Below are experts of layer 2 (counted from 0) of a mixture-of-experts language model. Rows are named router (the router's row for the expert), gate (a neuron's input weights, with its number), up (a neuron's input weights, with its number), down (a neuron's output weights, with its number) and show model dimensions 128-159. Each number is 500 + 25 x the weight over its row's rms, rounded and kept within 0 to 999. Numbers have three digits each.
Before each expert's rows: "raises" lists some tokens whose logits its average output raises strongly, later layers aside; "gets" lists some tokens that make up at least twice as much of what it gets as of all text. This comes from a sample of Wikipedia text that the model never trained on. Tokens count by the router's weight.

# expert 26
raises: "f", "2", " in", "d", "1", " "
gets: "y", "is", " and", "ian", " for", "| "
router:529445472480525507495505473512498484470488475478508518480503502490498497506485514538517495482539
gate0:529499513488467493495550513493518537480492501535510514503486488506518474508475520514451525478483
up0:521512498456476519469533545508497510505483490505535516485518498514502486493507551480452497465517
down0:491537477520518513521509502471528491485480488524500487526512519481502485510476505527490557496517
gate1:487499537526501473499475524542486522523496505511484506532492475474516510531490495489490480498541
up1:469471467467504524528536549469492514488518444513487512519495524503507522488458549511482522544483
down1:459508515461469480483475502488481521531527497542495528506490523469487471516530514500490475525494
gate2:513521468537516477528548495508518505482503479548470476486485495492477497511527493485479491532461
up2:497493527517447514504508451492478445489519464481501442503521523510509493524497495479511504513510
down2:482516495498508518603519510518459513519484505502496493507489461475491478468509536478484531500538
gate3:457503502540489454517490490501485504451480525534515507487517496557505513482514510526499459549532
up3:452485506477522487489506517483512533537498497485553492506493480442536511493460471463500510468518
down3:507459491496484485481502508485500514526506474496517487541472491456479452515489510465499522493506
gate4:483497460498484474525493522477510513514517530476494461499470470459517476501503520513493483552481
up4:504499487479512500471527483514485513522502489482514496496516470522507513484503490547493505483537
down4:469484508458502516494550485519538500488494519532490475481434503505474495535456492514489473524494
gate5:521529500504497515470521521522495523476526482490480427463472524452491530516490504485487527520525
up5:493534506490536513499547557512483509533481467497451469478491484500510508483483507493489531547456
down5:500511512494509509478576498512525528521499490503498485464490513491506489483541465515500487503471
gate6:507526476506508482458474504485496519474475506551512485515500502439492527534485499508495493546506
up6:483456546529502531553522478529492517545503529465536502492492505544502478436479478483515515460477
down6:519543536515482560509491483482507471497532485494499529480488473493539524478506522518508466486511
gate7:537465466516468516486527521492474485467461464490496504490512468486481431516490540475509515516542
up7:521506493463526515506477464505495535498499528543456518484523507549517477512488487504505518469490
down7:479468492478536464457529522491516489510492462517486502474523469455488481468539506517551520536493
gate8:520460516449501503538467496509470473501492428483526471507508461464494498498432535481511532516524
up8:534451480506476508533497513559496485474483457453490492508503458517481530502474529488513535496505
down8:500492525439508477530481500542504526514496508504525493537504544505530503492480476522501515517497
gate9:474531531536521529499533481509541516447548497498514492448501499510485517524546567543475521523493
up9:501470495500529525511495489506505470524523504518452485496495457509556484495479488524506519510489
down9:568502476503559507498473537428527545567526516479482532490508485515498464504547483499515487508497
gate10:530469478519509506516499527537555541475490481517478476512457500541511484491471513526529531536482
up10:496513501505494484515478483556488447500486512471515527485545469451498494473543478476497459446546
down10:546485485534477476517502487468501505491502505462487523513488509520459490475508557533537497478554
gate11:509508457499504511469462484530474515496525529466557504510470466489457506501546536520491503483516
up11:531516469514526566445480488510473494485509489510580494467463476502491524500546520502521477461543
down11:479522465528525498522521519518459503457497568512493525492524502471556528502507497543491503462501
gate12:521497524544508522523520510508457477505496562501474495536500489467495483499517554528482497510513
up12:515503516474452506537511497528516558475522474516493483492510489510502486524503462528507505515495
down12:478509490450459497537521521490471517497502453480543463506478503493469499567529472509489486543485
gate13:474483474486515515510489495460516484507528478481461524506482508466505519525530520486481516484468
up13:492487514463503544514473544491505565506509550485538457471514502535467505520501499500509513527474
down13:495511470485465547496553498546474509507492516515471476460507487443515506468513493515466516500509
gate14:539482482503489522500536459491485494499498451462498488514514500493488537475476480498502501541520
up14:449544508519488507465464517495500495514494507528521519495497527508509469510529463496488446505493
down14:549517456504517522496512508473494530513511493488542501456505513532476477509525514520522490531521
gate15:477502493430493547497543472523503490507525482498480518470482478474456554477519522492528501460509
up15:521498491528521471496484534497478543491520489475517497484532525495515496508497488493508490544500
down15:463476495499458494451455504526495505449472549476513512494517447538535492518492489502518490564476
gate16:483475476501513500485460509444540478502496480502516501507495548503510515491481496468523508454519
up16:465492459485519491513471533466532520499492477507476509481492552519498524497496481482499546483493
down16:470459519504505508506475515472502475524465532480486459511475524479499449517507466486502488491512
gate17:526498477501501460514485499532551477506448505513466509493482479481492511470539525521502499481541
up17:523497508525490485482528511462491497478483520498497483482489526476474498496541525514526525475498
down17:458511527507490468483459473519491525505458521486479566507520482540521458500537523501497457494500
gate18:461473498515486517524453487467525482477518489491520477501496512475492493488523504470546490467490
up18:502537561493508555449505517471520527474503488491528493460474513510499522505523511484491501535500
down18:570536519491513480493497537505494541478508512484454446464471552545510478528490527539507502517467
gate19:472473455512507522462472502485474512477504453493465504523494510481459478498494503508558553505505
up19:475499459486551511501460502472477496517501495508518512489508494524501515504541511490495503480475
down19:468474538504515489517506493481522514534470549498499505495513526516467467469514524538479513471510
gate20:474485516505519478564452535516498498446514470509513544492512494517453492542449534464488527554495
up20:471475532515507509570443548491499524493493481515506521502490482505445479445436506481509529477507
down20:485533570513508484482476506478535515469523503504494499482489507495512486513456516501510515515535
gate21:495524480468475509465512503500535537477518477516443484507457519438538516511491520547528507504500
up21:472478460517475458515505525498525456526482497489473492469508470501491489490491486505515493533505
down21:488507529505516517503478533470519449464463462520461482523437512496494501477477460470455536454484
gate22:531480523543532522495499485452496447566536475481520499451526516497517502508528512512563488533503
up22:486526467493480481494546484529459532486497536463550529511513537503480521504551502517508505503488
down22:500505486482488478476510491490458535507482499512505506525488512483481500480492490513533484500500
gate23:516497457532497505518522493484514529455509471479501515475497507485453539497523536523518490516526
up23:502499511482491523524491502490456546515480527517503501496473503537516503510484497456543516560555
down23:505510509441508551453532484529513570519542550480524534500482527533485508492490522495519513519513
gate24:484484504536448517511566508470462547466502494465501486514547526500520508495530512490494528488499
up24:508532528492526504495477491536505456502453533513471513500494475471496500485504493545514467499529
down24:523496512492456520521479500475436456490484500484517463511476463516500486487514523483506492484538
gate25:485446499503476485484478517507513506468510514485484495498486514507490475483466530501476500468541
up25:526472496482457526471497565494536500512482463445500527496489492476522526504507509477480522531481
down25:496458508483508492467480479515533548503508544477476517516542503416498522441441495446512505513468
gate26:509486482497495524478471514494450561472475438453497547504509533506518499530497500502506505543505
up26:496497471478554471538546514451441540505493545520503517506487501531497489478527488533492473506545
down26:532502487518466463428458499484515492496468451493505509506503511499508472536486512479483476490476
gate27:492473518482484522492548538481470512504488531471513501488494492498513511510516521478513508464515
up27:491460454501534467512564478497475519535479510501491502462495479485493503471505489496489513511514
down27:460493511473550499530519517515494481462509517512520529501486487510496511515478513484498508486479
gate28:540528471521511482533480468477508484493480468500497548471497492518520475507530499516495489531530
up28:491464492506528516490499506469475504501512509482490433509479515520531522465515499532482526467508
down28:517501475501487488489487505513484520546501479517472440487515507497498517541519451473553451506470
gate29:508498496507542506490475487505515464471476471499512524476483495499502519538514476510470503499538
up29:491512549503487468471496485487497490512452481482520476475532489467482507498431451512485512522510
down29:519510510490488502507501450537456499502542492512481483479532507476539494487501513478549543540504
gate30:474498493514496501487511437498497550459473477488497491477482499487529511508502529506531503466544
up30:518494461513486544502556458518532467508494496459510522466515513521501509507518513557480520494522
down30:517532486511468523531522465499475476526478496478500488506466479503509508491520509487485552484508
gate31:496488444525505531509531479506506516484489478498501444538499494483488528501529507496481504495530
up31:503482506523524493457496529468487525474528490531519536480488546518500506502498497492517500527467
down31:558488550564517486471489507529507494491521546526511508506490548499476506466501484462507513478505
gate32:492555504473531578495495466512476476467498516470522485504497505469504475532540504522476517508543
up32:462510503508475516505492482468498484470497528500533492515529492466521482490535498441491528523502
down32:459543469491498538523495507511517510507494550478496495540485501452494504492528483488525548502515
gate33:470513497518495467505486495507460477504496530414526504501509486486515518522443497489495520523485
up33:496488471558480539538479492494499462508486519455509515497496511520491504510454474541489497517483
down33:367468457458514516513520492489510480487533488478498507531478497485522502553484485480452520503508
gate34:474505552533469517551520497514491524461490485479477519481536514463534484482523504467493493493516
up34:534573469507503491502495481450517466517458522471468528465494489540494506531532533512478469499499
down34:497443469496483503493511477546505477478505515481521520477483486490525505487524533505488532518470
gate35:541484482497532496476495507489556414478515460505490523448464505554497515539443532481488522486519
up35:465506521482477489543503487498451541525455524477513495544489477437492480468528483516522479499491
down35:465456512539458476529510505475515528527526491487500508487518497486496445474522525557547478460468
gate36:521528487533507479492472482496475539476510535528525488488502492515516488513450509512503507483511
up36:480526470510484516517521505506494571471519453545488515482505529505518492521504462493491516470525
down36:443500459530479501477535476513525565463516469480479502518487467496524539524484494498516517555501
gate37:519481480482498509466550519494499512488522502538509472416463442487520470519517502514535462467540
up37:527474496479502522514532537478482492486532529543490498422460445466511479507506496515540485485498
down37:529515491507520484488497527457485514534515479483495474486515505521505509481463482446528495495532
gate38:496498518531502483482472441468459510491488535468424520536516543479495461468542534487508524483491
up38:525508487511497432502449556472494476481491499539491533498478500449509520538461482501478467501552
down38:503478502529491457483529509553448421464532476523504483481466512474521544498479470525480495505527
gate39:462517517542483548510472493508491528486475533488471469494493491463510523479515523516491498539525
up39:471553490541490537454507491480534488482509437470494493492488514516489532490486513470495497544530
down39:526491520495441512508536512496524480452514522500486474496535466473493515492528481470506541511470
gate40:503484514446468509512489494497496480483484485509532459512521506478544524550516513519489506489522
up40:431534474506510521497492501487469465500494561487486525506503508487519516520533492521487468528520
down40:490498484526459474523506516481480482527516465494465514523503423474497508493497527485449484569531
gate41:535493488461500496509535493517500478480482499476516519496499468454502527514498513522518480443494
up41:532484489502525510517493497488484434490491535512535522485478493463499505506505510471511508467494
down41:523501491467500489469527445481480486480513467473450483487531497448479531539501498489509491506488
gate42:539504454495507477501484475535474478523503504484514500490501465479528504503485516522539479470530
up42:457467559518481445513549509538473490513475510523545497507496517520493493481470496492465502526524
down42:508477460508491518520490505495508477538475495506486503509501490454548509516495512477487516450493
gate43:502518486476498452482487493502524529522496597471429469537502495498495506481506482522497493433466
up43:449529501512497520472470502536506510486475548517509478521522495507474489486479464487519492485504
down43:464484537526531535509489469531519480477479521511507479520480507493497474511536483484477507507478
gate44:465510457477505477458469504440480494472502501487516521494493499513486524532524505527493452508512
up44:474477520513489501496502495556507483475521508517444506540443507469490483482475495532503487508480
down44:481556519532505466462486530474524508459446522504535578427483464498483522448503503526548475460497
gate45:477502457564531517463465527473485498482515491557490460489488464474518462503493546531525508465521
up45:488532520529516494517493518487497534478525522521504463517480427482514533470490518478517542511521
down45:484537481485550502492500520499488537511515554519493518491477483483504521492496516506507509494464
gate46:540496466496518501459466515516519566506511501514465492489464512471522483474533444494558503475500
up46:518512494537476501508558500502501491500479496475534509509552490520484503526448571513482508517499
down46:508499526489463515535471494476461499472442517449492512520490499537474537495491526487543551535530
gate47:496489507496468531473506481556503548503494509485532459472499504507489490484522512546516478459523
up47:540478537498474518545530463523517507518510514514528513460521510520478461504494516485532471470505
down47:504538519498504492492462537460537505472457479526515489470470520510505476497501549521530475533532
gate48:502546484497480507493489458555507509508475506539512504502515473511519504513484509500494532493550
up48:475531496524478514501492486519502513478547519526499520501504503506553483506519529481500520493492
down48:506516496513478492479508479512484511480540529515499503456475529524530497488455498516520497468462
gate49:477510521503502531468555509532493497545501535472486503470501497462488511492503473490486529471515
up49:465558509502508561472506479515504463528495526496487490442503522471501521475516505539527503500509
down49:480515489501483482506546458508498523558500507486489523450494539535485511502494542537554478530490
gate50:492488495493505526529502496499495486485481509496516484502505508480506477527536492499470482500492
up50:485467512449490531493507517483485501451483454465496499493498502534501499472514478493513531523501
down50:508505527478513530503515532494555504493491538478492526463485500484514536491539530495495486447543
gate51:470525490507531523506549498475482474513463417480491519486517482511469484496490486476489513474517
up51:460477476462500527518537534502460512502506473452528513477495481561482533491492467484523548535477
down51:486494502513486484463477505520504543495488484488567521511482492516507499476503492481492524481485
gate52:508480531533504532517474520549485494467507555491534476535525527487491498533535539467488493569505
up52:514484504511515536483498488548486503514501479493514460505487504516502519494526535491522540500561
down52:499526506454479549527526480503478473508471508455487493509491544506498486476495492522498501551469
gate53:468409555528483533514491506505488542499490483463507485507499530476512503514485515496512479454508
up53:451436484543515494499484480536520525512497522522492490578506537472506476525461470520491505518530
down53:488479534490508549540534498522471513492506496485543466467510533515480496544482500494488511568544
gate54:483493516499471552476529503534482471481502514516508505572490497512543465518491533490483501462513
up54:492480500510503504466466533512537555539514515488518527494479465460504533517533485494473486465485
down54:524539525463477520512543482538529454534486517480544455501495475513493489543503516481510482479493
gate55:551501494480470518449507496500539493480497489482532494486515492513499546484474456468510507534535
up55:472501480488552505556488505477487494525517518537470497496510492509509508533537523489511521512463
down55:495479486511559504482552527473512505486529520493488514500499498499514486495558538499527486514504
gate56:518516490459489470504517507552486490505511506504489508488470499496485497455517489485541519472508
up56:493483522505495525525455512499537519473480507492467498530478505502539459455529502433515471461508
down56:506505506483489516493497495485497494492468492487465484478552470542534474476485466492498437477493
gate57:487467497497472488535504500464507481484518489460500465543506551497511496502475474504497531490552
up57:488498485477470472507539519514507430507518496485493480491481552467492498505497472527512515532536
down57:477494471502487484504499528463522527492506469465471547502501483522559503490489510496527494493477
gate58:497503487493507515504534479496458474543481462491478482503525463511454497485551514523515513516491
up58:539522476467513490525503508479483497519487498490498484510480478471465499499504563494535532481512
down58:512559494484501505492510503469488497498489487458554529523503495484497491512554524474506487483451
gate59:499457484496491505557448447524501511537512496522489489514502525488505507533494475500492509427511
up59:506511484480522507546489477504534466575525520490454505450471546476512514480480518535508527410521
down59:459522501477461481539490497503524555490582482471504516491441496500481493498519519510511568506469
gate60:422446489472487512509521485493470488458512533454450541537469517486503486532512556506513517536492
up60:492483488459485531471558466519515487493518464512511565501530516488515494536480530498518520475539
down60:541520581531483492522521509483474516498516538494530492442529466450494487501513507490539506479472
gate61:489490473495509512537521513479500530502501522483551524498458519406521505507503505500493513548561
up61:458463466493536476532542506503510530504506552504531503495490498457492539512479482509509493541548
down61:482525525504510475508486514497496494500534453528498480508492495537490458498518511474484477480460
gate62:501499517485522452498469512502486462511515512522497518491516505520508502523505504471483542505494
up62:497498471483528463523478510514500462495470521484494498470503508509502493511494449459510533505505
down62:532497537499486497514557504499509521460495523480524514537500488518531523530512513498522467456475
gate63:529443484546479506495522475557479506512511536528490481499516546507480539501512452493509513506450
up63:464519523522528500527517502465526520482486499466506494484518496474501479479474499482451509488497
down63:500488486532506501509556498573486477493490501537477524475487505482513486491464478510475484533476